Weights of a small mixture-of-experts language model, trained from scratch on English Wikipedia: 64 PolyReLU neurons an expert.
Below are experts of layer 2 (counted from 0) of a mixture-of-experts language model. Rows are named router (the router's row for the expert), down (a neuron's output weights, with its number) and show model dimensions 256-383. Each number is 50 + 10 x the weight over its row's rms, rounded and kept within 0 to 99.
After each expert's rows: "comes before" lists some tokens at least twice as common just after its tokens as in all text. This comes from a sample of Wikipedia text that the model never trained on. Tokens count by the router's weight.

# expert 50
router:50 50 56 46 55 50 25 48 49 67 65 62 30 41 51 41 56 52 59 58 55 49 51 52 36 37 57 68 53 54 52 40 36 44 52 46 48 53 45 49 52 60 51 50 47 49 72 51 66 58 57 44 51 76 58 52 51 40 49 63 59 43 51 46 48 35 50 61 50 38 47 58 53 28 47 34 82 46 46 49 45 34 44 43 51 60 48 58 60 47 54 61 48 54 62 36 39 69 69 66 38 53 59 56 46 69 37 51 53 63 48 24 49 53 55 40 30 48 58 55 35 50 67 51 34 49 53 52
down0:35 59 48 60 38 41 51 54 42 48 65 54 34 48 55 71 47 44 45 55 70 40 25 53 39 65 48 40 63 45 60 65 56 43 42 43 44 46 58 51 55 51 36 60 48 36 49 52 54 47 56 74 48 42 53 49 58 47 44 65 54 57 48 38 64 53 53 47 44 52 62 27 58 33 62 56 49 44 51 38 54 51 52 36 64 42 58 48 66 63 21 38 51 67 51 52 58 59 67 38 62 40 36 57 49 37 63 56 50 63 49 32 45 45 35 47 62 34 41 57 34 40 47 38 53 48 46 36
comes before: " |", ")", " century", "–19", "),", " place"

# expert 45
router:49 51 48 44 59 52 49 39 56 45 54 62 50 60 53 61 52 40 41 60 53 42 51 56 35 51 56 58 55 54 31 45 52 45 59 52 56 50 58 63 35 63 56 43 52 43 47 56 51 58 61 46 32 68 76 69 50 50 55 53 58 45 51 39 59 44 45 57 57 34 43 57 57 39 61 54 42 57 44 54 56 43 41 36 52 47 48 55 57 53 48 47 50 57 61 43 20 60 51 72 32 50 62 43 59 53 40 60 61 63 47 50 35 52 44 43 32 54 65 55 41 50 52 56 74 41 74 55
down0:64 58 48 38 62 42 30 35 62 43 50 59 42 55 59 33 47 42 38 59 33 52 51 62 46 58 47 68 68 54 49 32 56 60 51 47 42 46 62 53 43 59 48 43 39 52 50 34 68 51 42 33 71 38 50 56 39 45 38 57 34 64 52 62 53 49 64 39 53 44 64 46 48 56 56 42 51 47 50 56 64 31 54 44 51 39 59 58 53 52 63 48 61 50 54 54 35 79 60 55 50 65 43 67 45 68 51 54 41 34 48 43 51 55 58 67 52 68 34 51 52 52 45 50 24 41 67 53
comes before: " |", ";", "th", " 0", "%", " /"

# expert 23
router:50 49 38 52 63 46 39 61 49 54 56 48 52 57 51 47 58 34 53 54 56 41 40 52 37 34 64 76 37 51 40 35 49 58 51 47 60 57 34 60 36 62 58 53 33 45 52 52 63 66 63 55 54 57 54 61 68 55 44 54 49 55 40 51 54 45 42 52 44 56 46 61 52 30 52 54 55 49 32 48 50 40 31 40 52 55 43 71 47 46 58 56 56 54 52 22 39 62 69 57 38 47 38 45 56 57 41 38 61 57 47 41 53 54 50 48 39 49 65 69 36 47 49 61 53 55 55 66
down0:67 50 56 40 35 43 50 33 58 58 57 44 42 62 32 53 52 59 53 50 52 71 49 63 50 40 57 54 39 56 40 43 54 57 53 59 43 46 58 31 42 62 53 57 59 61 48 57 61 61 28 38 48 39 38 37 71 61 49 45 61 28 48 69 42 37 48 44 42 62 52 61 39 51 58 62 57 52 45 66 35 53 37 40 65 49 64 47 50 59 38 61 69 50 50 43 70 45 52 52 51 41 59 44 59 56 30 45 47 38 52 59 43 46 43 35 35 33 51 53 54 52 21 55 43 64 52 37
comes before: " ", "\n", " 1", " 0", " 2", " 4"

# expert 21
router:60 27 53 35 56 63 36 50 53 54 53 53 44 47 54 49 76 38 47 64 64 47 44 59 26 53 51 65 39 48 48 46 57 29 41 59 47 48 35 62 47 61 53 40 38 56 52 43 46 53 58 47 49 63 46 43 58 47 50 52 49 49 43 45 44 49 40 74 62 64 39 59 48 29 61 35 49 57 37 40 41 42 47 43 44 54 40 61 58 38 50 52 57 38 65 38 46 63 58 65 53 66 57 65 62 36 35 64 55 63 57 46 45 49 64 30 45 40 67 58 43 37 51 40 63 47 66 46
down0:46 55 68 57 49 41 63 65 38 54 46 44 69 33 40 47 64 50 71 62 58 51 44 63 61 51 53 32 51 48 57 50 46 45 26 71 53 64 37 33 38 55 48 52 40 50 37 70 63 45 45 53 62 49 34 61 61 48 54 51 48 51 56 43 47 52 50 43 18 37 58 50 55 63 35 56 41 57 65 51 65 65 54 52 34 59 61 50 38 59 45 42 59 51 41 56 44 50 67 63 49 35 58 56 47 54 39 23 58 30 37 48 70 45 40 42 45 41 64 51 41 46 29 55 44 38 50 64
comes before: ",", ".", "'", " York", " Carolina", " City"

# expert 1
router:55 45 43 34 47 33 44 45 53 57 43 47 41 50 66 55 53 48 38 65 60 42 50 56 38 57 54 61 48 52 55 33 45 41 62 46 55 21 54 60 45 62 58 47 39 40 39 58 61 64 73 39 63 56 68 44 55 35 61 59 51 36 57 43 59 46 26 43 52 46 38 54 44 48 54 49 55 61 57 58 65 52 26 47 34 58 54 56 50 51 37 50 49 38 57 49 37 55 58 61 42 54 44 56 54 57 47 62 54 67 51 54 46 56 49 37 52 49 54 61 39 42 46 51 68 40 54 51
down0:53 62 60 45 54 44 46 49 47 51 75 53 54 59 56 54 42 41 54 30 43 48 54 45 50 54 56 34 67 61 57 55 53 44 49 53 69 49 51 69 37 43 44 42 59 41 63 36 43 29 51 61 40 56 27 40 37 48 50 33 40 51 36 56 13 43 39 50 33 59 64 50 51 39 72 55 45 56 50 45 54 57 51 49 47 49 59 60 53 59 60 52 44 50 25 48 56 50 55 45 65 50 51 63 41 41 50 59 53 41 40 38 51 50 53 54 62 40 47 48 49 59 60 44 34 43 35 58
comes before: " |", ";", "'", "a", " Championship", "o"

# expert 41
router:62 56 59 56 64 33 38 42 51 44 59 44 42 58 61 50 58 33 46 56 46 49 39 53 47 40 62 65 60 46 43 32 53 44 37 38 44 43 37 59 31 62 42 48 45 42 52 43 54 59 61 60 60 58 53 76 53 46 52 57 50 48 48 54 46 47 44 63 48 43 33 63 36 33 52 42 54 65 46 43 34 38 46 43 43 55 39 48 64 54 61 68 61 40 51 45 41 49 57 71 43 58 54 56 50 60 44 64 52 61 42 42 30 64 56 52 44 64 70 46 29 38 40 58 47 44 53 60
down0:60 30 58 36 34 53 40 36 49 43 40 71 66 64 61 46 60 43 63 45 74 52 34 47 55 67 54 53 47 59 40 60 43 32 52 46 52 45 60 57 46 55 63 58 59 56 57 61 38 53 44 33 34 47 39 43 52 50 43 48 51 40 48 57 51 37 31 47 44 50 61 53 43 30 49 70 54 49 71 45 46 49 55 40 66 51 43 63 35 45 39 55 56 50 55 47 41 65 45 41 45 56 48 39 55 54 53 52 50 41 61 47 56 44 29 61 45 51 55 57 51 49 69 53 53 32 35 45
comes before: ",", ".", ":", " and", "–19", ")"

# expert 29
router:49 57 50 46 61 53 46 59 55 61 54 67 36 45 54 64 58 40 36 60 62 21 52 45 36 55 56 63 44 49 38 44 51 52 54 45 55 65 50 62 48 61 67 60 62 49 56 54 43 59 52 56 44 54 49 66 40 34 62 37 44 49 40 36 51 41 48 56 38 65 43 62 56 48 38 48 63 59 53 54 56 49 51 53 50 63 53 59 50 38 58 45 50 57 58 52 43 60 63 63 35 54 49 49 52 60 38 57 65 58 57 32 31 47 42 36 45 50 54 50 60 49 68 65 60 30 52 62
down0:44 67 35 37 39 51 46 55 54 48 46 55 58 53 47 53 27 52 46 50 47 32 50 48 46 54 47 37 55 62 65 54 34 40 69 76 50 57 61 46 57 21 51 41 38 45 59 56 55 64 63 45 43 55 43 52 60 43 38 63 53 49 64 51 59 56 25 43 58 65 43 41 42 45 54 65 51 61 28 53 41 38 48 51 37 49 54 46 38 50 69 45 71 51 49 58 42 46 56 44 39 78 53 46 46 48 67 51 55 45 38 65 83 52 57 52 58 44 62 52 69 64 52 33 52 54 59 45
comes before: " to", " as", " of", " that", " the", " in"

# expert 32
router:47 44 41 52 54 55 35 47 55 60 57 64 43 55 54 58 54 53 34 53 56 29 46 57 34 41 70 52 36 61 53 30 52 39 64 43 63 60 44 45 40 51 47 61 38 44 37 51 55 53 55 60 40 68 67 63 44 42 79 70 55 54 49 31 73 44 27 63 53 43 32 47 53 37 56 41 52 59 39 61 65 48 39 52 51 52 49 42 46 45 51 71 65 53 38 39 43 58 57 51 47 49 53 42 51 55 49 48 53 56 46 30 51 70 65 46 35 47 50 56 53 45 55 54 53 50 71 56
down0:55 53 44 57 57 45 42 71 50 42 54 49 68 57 55 34 54 43 27 52 36 46 67 51 37 57 52 68 48 61 53 38 37 55 32 68 63 49 49 56 57 46 55 50 44 53 65 55 50 35 36 30 51 41 49 38 33 49 55 57 54 51 38 56 62 36 54 32 53 47 58 50 39 28 50 54 53 41 60 52 50 51 44 54 38 54 54 56 41 36 54 52 53 47 34 53 55 50 47 50 61 63 45 72 38 63 54 51 57 59 67 36 54 41 49 59 62 50 43 64 42 61 60 41 51 60 48 61
comes before: " |", ")", " km", " m", " mi", "/"

# expert 8
router:46 43 45 44 53 59 45 51 53 60 49 47 45 60 60 33 64 33 38 70 56 30 57 57 44 39 62 60 51 37 36 46 70 45 41 52 63 32 41 34 51 66 46 49 51 57 47 58 51 45 61 52 43 72 60 51 43 44 41 70 51 52 46 42 50 38 44 51 51 52 43 63 58 40 62 44 52 49 57 47 66 35 41 45 51 58 55 52 54 41 50 48 53 54 47 43 48 66 59 51 49 41 41 38 55 48 35 51 62 63 51 57 29 49 51 39 31 56 52 70 51 28 43 46 50 42 68 58
down0:48 48 55 61 41 54 55 52 46 46 32 33 52 27 55 48 50 66 52 45 67 62 48 55 35 47 54 40 56 71 54 48 64 56 56 42 44 69 55 47 47 33 39 52 57 55 42 57 77 49 53 65 47 58 54 63 53 51 57 41 59 50 54 37 46 42 45 47 41 73 59 37 58 50 53 61 41 65 46 33 56 50 33 55 60 39 47 43 50 51 51 41 43 54 58 23 55 35 56 19 36 39 52 59 42 48 50 59 58 62 54 47 57 55 40 36 65 38 38 52 57 50 59 49 50 49 40 48
comes before: ".", " of", " to", "s", " and", " in"

# expert 53
router:44 54 41 47 51 38 30 32 62 56 52 49 41 74 52 40 57 36 45 57 69 44 36 58 44 41 50 63 47 43 42 57 67 48 59 45 52 57 39 48 37 51 39 33 45 64 39 46 63 52 54 39 33 64 61 66 44 34 54 56 49 47 55 59 36 43 35 55 55 53 38 63 45 42 37 37 31 46 39 52 46 45 36 41 35 63 50 42 47 51 64 65 81 58 57 44 55 54 61 55 60 60 54 48 44 65 48 58 62 62 53 44 50 56 54 45 45 38 58 62 52 47 44 60 44 38 59 59
down0:29 44 41 23 39 48 40 39 60 68 59 37 50 61 46 35 60 48 50 51 55 30 43 49 52 52 59 41 48 64 37 37 59 67 51 48 46 48 63 33 52 44 55 39 61 71 55 63 36 46 61 36 41 38 64 53 51 52 41 51 40 47 55 48 49 43 37 47 34 44 46 56 34 60 40 53 49 46 62 43 45 58 51 33 57 39 54 52 59 68 39 42 48 46 42 61 50 65 53 57 34 51 51 52 62 55 71 43 32 47 45 42 57 58 55 62 60 31 42 59 39 51 65 45 61 63 52 51
comes before: " |", "\n", " (", " is", " =", ")"

# expert 12
router:62 54 34 46 61 57 38 58 64 67 64 57 44 60 55 48 68 34 38 57 47 23 47 55 35 37 71 53 51 42 33 37 69 52 48 33 55 41 45 50 44 57 51 52 40 56 52 48 50 69 60 51 50 49 63 56 40 46 49 48 55 48 44 44 43 28 52 55 46 53 48 65 55 35 51 38 56 61 49 44 57 35 47 60 41 59 45 63 55 46 59 71 45 39 55 40 48 70 51 59 60 51 46 47 49 65 47 51 41 53 51 52 21 53 61 49 41 53 49 54 54 47 50 53 50 39 60 57
down0:39 57 38 49 46 41 60 65 48 58 62 35 48 43 47 64 44 44 50 54 45 53 59 70 51 59 49 44 47 61 47 42 59 37 48 54 69 61 44 54 58 51 43 40 51 45 42 54 38 50 41 43 60 49 58 42 55 47 42 55 51 50 44 51 51 33 56 48 61 37 44 65 54 34 66 49 42 58 57 44 54 37 43 54 61 41 40 38 43 42 52 54 67 54 43 48 53 67 55 47 36 39 51 46 68 52 49 20 51 54 65 37 61 59 62 69 50 53 38 37 59 36 62 43 37 55 39 40
comes before: " to", "ing", "ed", " in", " of", " by"

# expert 3
router:69 34 51 41 43 46 54 53 64 57 59 57 26 48 68 41 45 33 35 64 66 33 51 45 44 43 49 61 42 59 26 33 50 38 51 59 66 49 36 71 55 54 52 51 39 35 23 59 65 48 61 37 48 55 59 46 50 43 49 40 51 35 49 58 40 43 54 48 57 50 35 59 36 45 62 38 65 55 48 59 47 57 42 39 47 68 48 45 54 51 58 62 67 54 71 37 43 42 77 53 51 44 70 65 39 57 48 60 45 51 61 54 41 56 61 37 34 45 54 62 49 51 52 53 60 45 46 48
down0:44 44 37 49 55 43 44 54 56 54 51 47 50 52 55 55 67 78 53 44 58 61 42 41 49 34 48 40 52 74 55 54 39 48 30 53 40 47 43 54 51 52 61 39 31 57 41 38 58 69 35 63 57 62 51 44 47 45 56 51 37 53 64 35 48 29 50 56 42 43 43 39 67 59 58 55 57 51 51 56 42 50 34 34 63 54 57 36 48 56 45 53 51 54 40 58 42 32 54 36 52 49 65 52 49 49 41 47 66 45 46 49 38 68 51 76 58 29 38 58 71 30 49 47 33 53 42 58
comes before: " |", " the", ";", " team", " *", " coach"

# expert 58
router:58 49 46 48 38 36 42 43 59 62 53 49 46 45 57 49 59 56 31 62 42 35 46 60 36 50 55 74 59 48 48 48 49 52 59 45 57 52 48 67 53 54 43 48 38 51 54 57 49 56 50 56 42 63 61 51 42 38 72 48 50 45 45 58 55 40 39 46 51 53 46 52 58 25 65 49 66 58 33 50 64 35 44 27 51 51 58 60 53 42 56 52 60 42 54 42 43 49 52 69 55 54 55 67 63 53 45 53 51 61 46 42 44 63 45 46 36 58 52 61 44 41 53 46 52 51 57 60
down0:43 55 72 50 53 51 55 37 49 64 46 34 53 51 42 56 51 50 68 48 45 50 64 40 41 56 48 55 65 54 55 40 63 44 33 51 48 57 59 61 41 46 46 64 53 58 45 35 39 56 45 57 58 40 36 53 46 34 63 53 49 47 29 49 58 56 34 51 35 64 56 37 70 51 51 54 41 49 40 58 51 39 63 52 63 51 57 33 59 47 39 63 71 40 53 41 58 61 31 41 54 47 48 66 47 48 39 55 44 39 36 38 52 49 43 44 48 63 53 60 49 37 31 36 48 43 67 52
comes before: "\n", "-", "==", "|", "The", "In"

# expert 54
router:53 37 31 30 51 53 51 54 64 46 51 49 50 56 47 41 60 48 40 57 58 42 58 48 28 42 59 56 48 51 54 42 64 41 52 42 52 21 55 46 52 47 58 47 44 58 36 56 57 62 76 51 44 66 68 73 34 53 58 66 54 52 51 52 54 51 43 43 51 53 55 57 47 37 56 44 66 61 48 39 51 47 42 41 51 50 59 61 67 39 48 58 43 59 50 31 47 65 54 53 41 45 52 51 35 38 47 50 62 57 43 36 51 56 68 24 44 32 47 48 50 44 44 47 46 29 55 48
down0:41 49 64 57 69 47 40 48 57 59 72 65 50 50 43 62 65 49 25 54 63 47 55 43 47 47 45 33 40 58 55 74 47 40 28 44 24 37 48 44 52 66 53 51 32 47 31 41 49 61 44 58 55 44 53 53 52 40 34 50 35 60 47 59 39 54 49 49 40 57 31 37 59 52 66 48 41 42 55 69 55 68 59 35 52 60 53 39 69 79 47 43 36 51 36 61 55 51 56 36 73 62 45 52 52 56 50 33 38 50 40 41 52 40 47 52 49 60 47 47 35 50 51 46 47 43 56 58
comes before: " |", " Party", ")", " hold", " election", " Minister"

# expert 34
router:63 47 38 52 45 32 53 48 61 58 57 68 29 57 65 39 45 46 43 66 55 52 46 46 37 51 55 53 54 66 51 50 50 50 55 70 44 41 50 61 34 55 35 60 46 44 30 60 73 63 60 36 34 55 67 49 45 41 48 66 62 49 52 58 60 34 57 57 56 39 45 61 50 47 62 40 57 64 39 47 42 46 51 27 47 64 68 41 68 49 69 53 57 51 54 47 33 68 55 74 46 46 59 55 51 59 40 54 60 48 49 56 52 52 44 31 49 47 56 63 40 47 59 46 69 37 58 55
down0:65 51 58 25 55 59 42 45 40 51 45 49 52 53 59 56 43 49 54 52 34 56 36 50 60 32 51 47 41 47 58 46 59 39 52 51 57 46 65 36 60 59 50 44 49 61 60 50 36 70 48 68 64 37 66 56 67 43 42 60 47 57 61 44 48 47 55 54 46 57 65 51 53 37 47 43 45 53 52 62 50 57 65 35 48 46 49 48 69 46 40 48 59 36 39 53 58 40 54 51 45 47 68 44 42 52 60 58 45 56 48 36 52 38 24 49 47 59 42 61 54 44 55 60 47 64 55 51
comes before: " |", "/", ")", "th", ";", " w"

# expert 46
router:49 46 44 36 53 47 44 33 60 51 40 45 46 60 64 57 56 32 49 58 60 45 55 61 40 41 52 48 49 65 45 39 40 37 50 48 56 42 43 59 44 61 56 46 37 49 41 49 52 51 69 40 44 55 48 44 38 39 68 61 62 52 61 51 43 39 34 60 66 60 47 49 53 41 63 50 56 48 62 55 56 29 43 40 37 56 47 56 59 54 58 57 48 43 54 46 54 61 60 55 49 65 65 58 40 64 50 66 87 74 46 47 47 61 55 33 55 48 58 55 48 39 36 51 69 46 57 57
down0:57 38 53 49 74 65 60 52 25 40 46 56 69 47 48 43 35 45 56 53 69 56 49 39 42 46 65 48 57 51 57 44 37 26 45 67 50 34 62 43 59 51 56 48 56 57 56 60 53 64 56 59 49 53 50 48 36 40 35 60 52 35 46 52 46 57 50 39 50 53 48 45 48 48 55 60 45 41 49 34 52 45 47 56 55 54 42 50 65 40 43 39 54 31 36 49 42 35 40 36 38 67 61 51 57 53 56 70 61 48 50 45 70 45 43 41 46 45 60 43 54 43 70 56 53 46 38 67
comes before: " the", " a", " he", " The", " it", " they"

# expert 49
router:55 39 53 50 60 45 43 45 75 60 62 47 57 67 60 52 51 38 42 75 58 36 50 46 43 39 50 48 52 46 60 43 52 52 45 47 54 39 59 52 50 62 59 59 43 47 35 47 60 58 60 55 47 52 55 66 49 46 55 41 51 51 54 56 41 26 41 74 55 62 27 58 42 36 61 54 49 68 47 38 61 48 38 41 54 57 45 45 71 44 49 46 49 36 46 50 46 57 59 59 52 50 61 68 60 51 37 64 42 61 52 44 55 64 46 49 36 52 60 57 48 42 62 46 68 40 66 51
down0:42 62 42 39 55 67 42 45 44 68 45 44 56 50 62 62 54 37 48 40 66 28 46 43 42 33 54 60 61 59 60 51 36 66 67 59 52 41 55 51 46 56 60 47 62 56 47 65 40 53 48 44 54 48 31 69 45 58 36 43 60 72 46 54 52 50 50 64 54 33 34 52 56 50 47 55 61 43 27 56 41 42 48 46 40 54 45 53 65 57 86 51 44 70 53 52 29 42 47 62 35 65 55 39 61 46 61 67 59 43 39 61 40 52 60 55 44 43 48 37 39 47 35 58 51 49 52 52
comes before: "\n", " The", " He", " In", " It", " This"

# expert 10
router:48 52 52 51 55 53 45 60 59 66 54 53 49 50 44 52 47 36 49 68 57 40 52 39 25 36 51 62 63 53 39 33 57 33 53 57 48 43 52 51 41 50 42 60 30 52 30 59 52 61 58 44 40 47 63 45 71 48 42 54 55 54 50 55 52 41 44 51 37 45 47 65 61 52 62 40 55 49 49 44 50 32 47 50 49 54 52 50 66 57 60 43 52 35 52 34 50 59 57 61 29 59 49 60 41 59 43 58 46 49 35 51 44 50 56 48 42 53 68 62 47 61 55 50 44 33 56 63
down0:46 54 35 39 46 60 43 55 51 47 28 48 52 59 65 58 61 34 61 50 58 59 43 58 43 64 56 55 46 56 43 59 55 43 62 52 42 63 57 41 49 51 51 54 44 40 52 64 35 72 53 49 47 47 58 45 44 49 51 44 58 38 48 48 41 73 37 72 36 47 53 54 57 47 50 51 59 63 55 59 42 53 48 51 43 53 56 42 55 30 59 69 55 63 58 57 61 37 62 64 38 38 55 52 59 55 60 44 58 53 50 66 50 57 48 52 58 64 43 62 47 44 43 54 46 45 69 74
comes before: " and", " the", " which", " but", " a", " he"

# expert 11
router:70 50 48 40 63 54 42 51 47 45 70 56 43 58 46 50 66 28 47 44 59 29 66 44 38 42 60 62 51 56 48 34 74 45 46 49 47 51 41 52 33 74 33 56 38 68 60 57 48 63 68 57 43 75 49 49 47 48 44 54 51 78 47 49 38 42 53 51 46 65 48 51 42 40 51 37 64 61 47 35 45 47 44 30 46 65 49 65 50 46 51 55 51 43 58 38 43 59 60 76 40 49 47 41 44 54 50 54 59 64 49 60 20 44 71 39 47 48 65 49 50 47 31 46 61 45 53 63
down0:45 52 57 38 48 46 55 35 44 46 37 43 72 52 54 39 53 43 62 41 36 64 39 55 46 48 50 44 28 50 67 38 43 33 58 43 61 54 51 57 44 40 48 48 49 55 55 43 39 53 49 61 57 53 61 55 56 63 59 54 62 47 49 70 39 51 40 59 56 46 36 42 41 63 53 50 39 30 44 23 59 52 40 48 54 40 50 58 46 66 45 44 41 44 39 45 45 40 37 46 55 59 56 47 53 42 41 36 49 58 27 52 39 51 44 57 57 50 64 54 47 30 45 48 55 56 44 53
comes before: " of", ",", " in", " to", "ed", "ing"

# expert 28
router:51 43 31 48 61 44 48 61 60 44 62 63 51 51 58 59 54 44 42 74 47 48 45 59 36 57 54 59 49 38 58 47 49 54 50 52 53 46 46 42 54 64 52 58 51 50 50 49 57 56 64 51 43 57 67 41 40 37 51 61 49 59 58 45 49 55 39 51 65 63 45 49 57 38 65 50 59 44 42 57 44 41 36 34 62 51 43 56 50 48 42 56 72 39 50 41 44 60 61 52 51 58 50 46 49 65 41 78 43 61 45 31 38 44 51 46 39 62 60 53 34 38 65 59 52 38 52 52
down0:45 61 45 60 45 54 52 45 60 38 45 46 51 38 43 77 52 71 52 54 64 51 29 54 41 59 47 46 60 62 43 59 43 39 61 49 48 41 45 54 23 45 56 32 43 46 71 61 50 55 45 70 57 52 50 53 62 54 55 38 49 54 25 50 43 38 48 54 41 49 58 46 59 42 51 24 50 48 42 50 54 41 59 42 59 64 56 53 56 48 42 59 56 35 52 62 63 59 47 50 45 43 59 43 38 39 54 60 51 47 50 37 44 36 56 46 58 47 53 56 72 45 45 52 50 59 42 39
comes before: "|", "-", "\n", "==", "===", "="

# expert 25
router:49 43 29 38 64 50 48 58 60 43 49 60 56 46 52 45 68 47 51 51 71 54 40 59 42 56 58 63 44 58 56 41 45 48 53 49 70 36 56 65 46 55 44 72 48 42 45 47 63 61 68 59 44 59 63 51 54 27 64 36 52 60 41 55 55 47 48 63 68 38 49 48 63 26 46 45 57 48 55 51 63 35 44 47 41 62 45 57 55 50 46 46 60 41 62 42 41 56 59 59 41 52 62 51 61 53 35 40 54 72 39 44 39 45 66 45 27 44 57 48 44 36 49 55 52 45 59 59
down0:49 43 63 56 49 43 50 69 34 55 40 50 36 44 52 46 40 52 66 56 50 66 47 57 63 61 48 26 44 44 43 51 54 49 44 55 52 57 46 37 51 49 44 54 62 56 50 54 52 49 65 47 18 61 44 47 63 45 56 46 51 34 40 46 49 70 39 42 46 54 57 59 38 52 63 55 62 58 42 40 40 39 57 47 55 54 45 47 50 55 72 44 48 33 58 45 29 52 56 49 50 55 41 54 34 65 38 57 64 42 53 37 42 47 39 48 54 49 73 36 64 50 37 53 52 45 65 66
comes before: " |", " -", "|", "·", "---|---|---|---|", "whose"

# expert 43
router:68 39 37 42 53 62 49 59 59 46 57 70 50 84 67 56 59 38 45 53 54 39 58 60 47 32 67 70 58 46 45 44 51 49 35 54 62 47 56 64 24 63 48 45 47 60 47 46 48 47 63 48 47 60 49 49 38 55 51 52 39 55 57 39 62 37 48 71 42 44 50 63 52 47 68 36 54 54 54 39 48 48 40 28 45 55 52 58 60 50 48 50 58 55 56 31 46 58 65 71 45 56 60 58 58 49 41 63 53 64 46 43 22 55 54 27 31 55 60 67 39 53 39 51 42 27 57 59
down0:43 52 57 48 60 36 62 48 45 49 63 36 57 51 46 58 56 37 57 57 48 53 27 50 64 48 61 41 41 65 51 58 41 41 48 62 62 56 43 41 49 32 51 55 55 57 56 50 54 52 62 55 44 52 55 70 64 45 43 62 43 63 38 46 41 57 43 47 43 40 44 78 60 54 44 78 38 75 35 52 59 51 55 41 63 44 44 48 53 62 63 42 40 45 60 55 45 50 63 54 57 41 48 50 42 58 50 47 60 52 26 49 58 65 40 47 58 51 53 51 32 35 70 48 55 27 54 42
comes before: " the", " a", " his", " an", " their", " its"

# expert 24
router:64 23 32 53 55 50 45 59 54 55 52 62 45 64 57 47 59 47 46 59 58 36 45 50 37 50 53 55 44 48 34 43 45 49 39 58 63 34 51 49 42 60 45 65 34 40 50 62 54 58 55 34 50 39 61 52 37 38 62 51 65 45 58 54 55 45 42 48 54 57 44 52 41 47 68 43 49 64 47 53 61 41 40 23 49 54 57 51 58 54 51 44 47 41 57 45 47 52 69 58 33 48 42 57 48 57 53 65 56 60 50 50 53 65 47 15 42 52 56 62 38 40 50 48 57 61 78 59
down0:44 45 48 66 40 37 50 40 55 46 35 46 48 44 27 51 44 42 37 51 44 37 63 41 55 34 47 36 60 54 54 74 36 52 50 41 53 49 66 37 36 52 49 43 47 46 38 51 43 34 45 41 40 27 68 39 57 33 56 64 43 55 54 44 32 62 54 42 32 53 43 40 51 42 52 34 36 43 42 55 62 57 59 49 52 69 47 57 51 42 51 42 36 58 44 58 50 48 40 72 47 53 33 45 60 55 32 46 46 46 59 51 53 51 51 52 56 53 63 49 47 44 54 57 67 52 34 67
comes before: " |", ":", ";", " League", " Cup", " team"

# expert 38
router:69 40 42 35 62 53 38 33 72 55 68 52 42 53 65 61 69 33 59 71 57 30 63 54 37 35 54 56 50 39 44 33 51 41 54 46 43 41 56 37 43 67 51 53 38 42 55 39 60 56 52 61 44 57 57 64 46 41 61 42 52 65 44 45 50 36 36 75 49 58 34 59 35 37 56 27 58 62 48 57 65 51 36 48 61 58 46 54 60 44 54 57 51 41 60 52 36 60 52 59 41 39 53 51 55 44 46 58 52 60 37 45 38 63 60 49 53 45 61 68 60 47 45 58 69 36 49 49
down0:57 52 56 56 42 55 54 55 57 63 45 60 54 53 52 62 52 50 57 45 46 47 53 47 39 50 44 54 61 62 39 41 42 48 46 61 51 57 49 36 57 43 45 45 48 48 54 33 49 51 54 57 52 53 40 78 55 51 45 51 48 56 46 59 41 42 55 41 56 50 49 67 47 60 32 44 26 42 57 41 38 31 66 59 52 44 39 34 50 58 48 35 44 53 61 47 71 52 48 54 58 50 41 56 55 55 59 48 46 46 54 72 52 56 41 53 49 72 46 51 66 60 70 65 44 27 63 41
comes before: "\n", " The", " He", " In", " It", "S"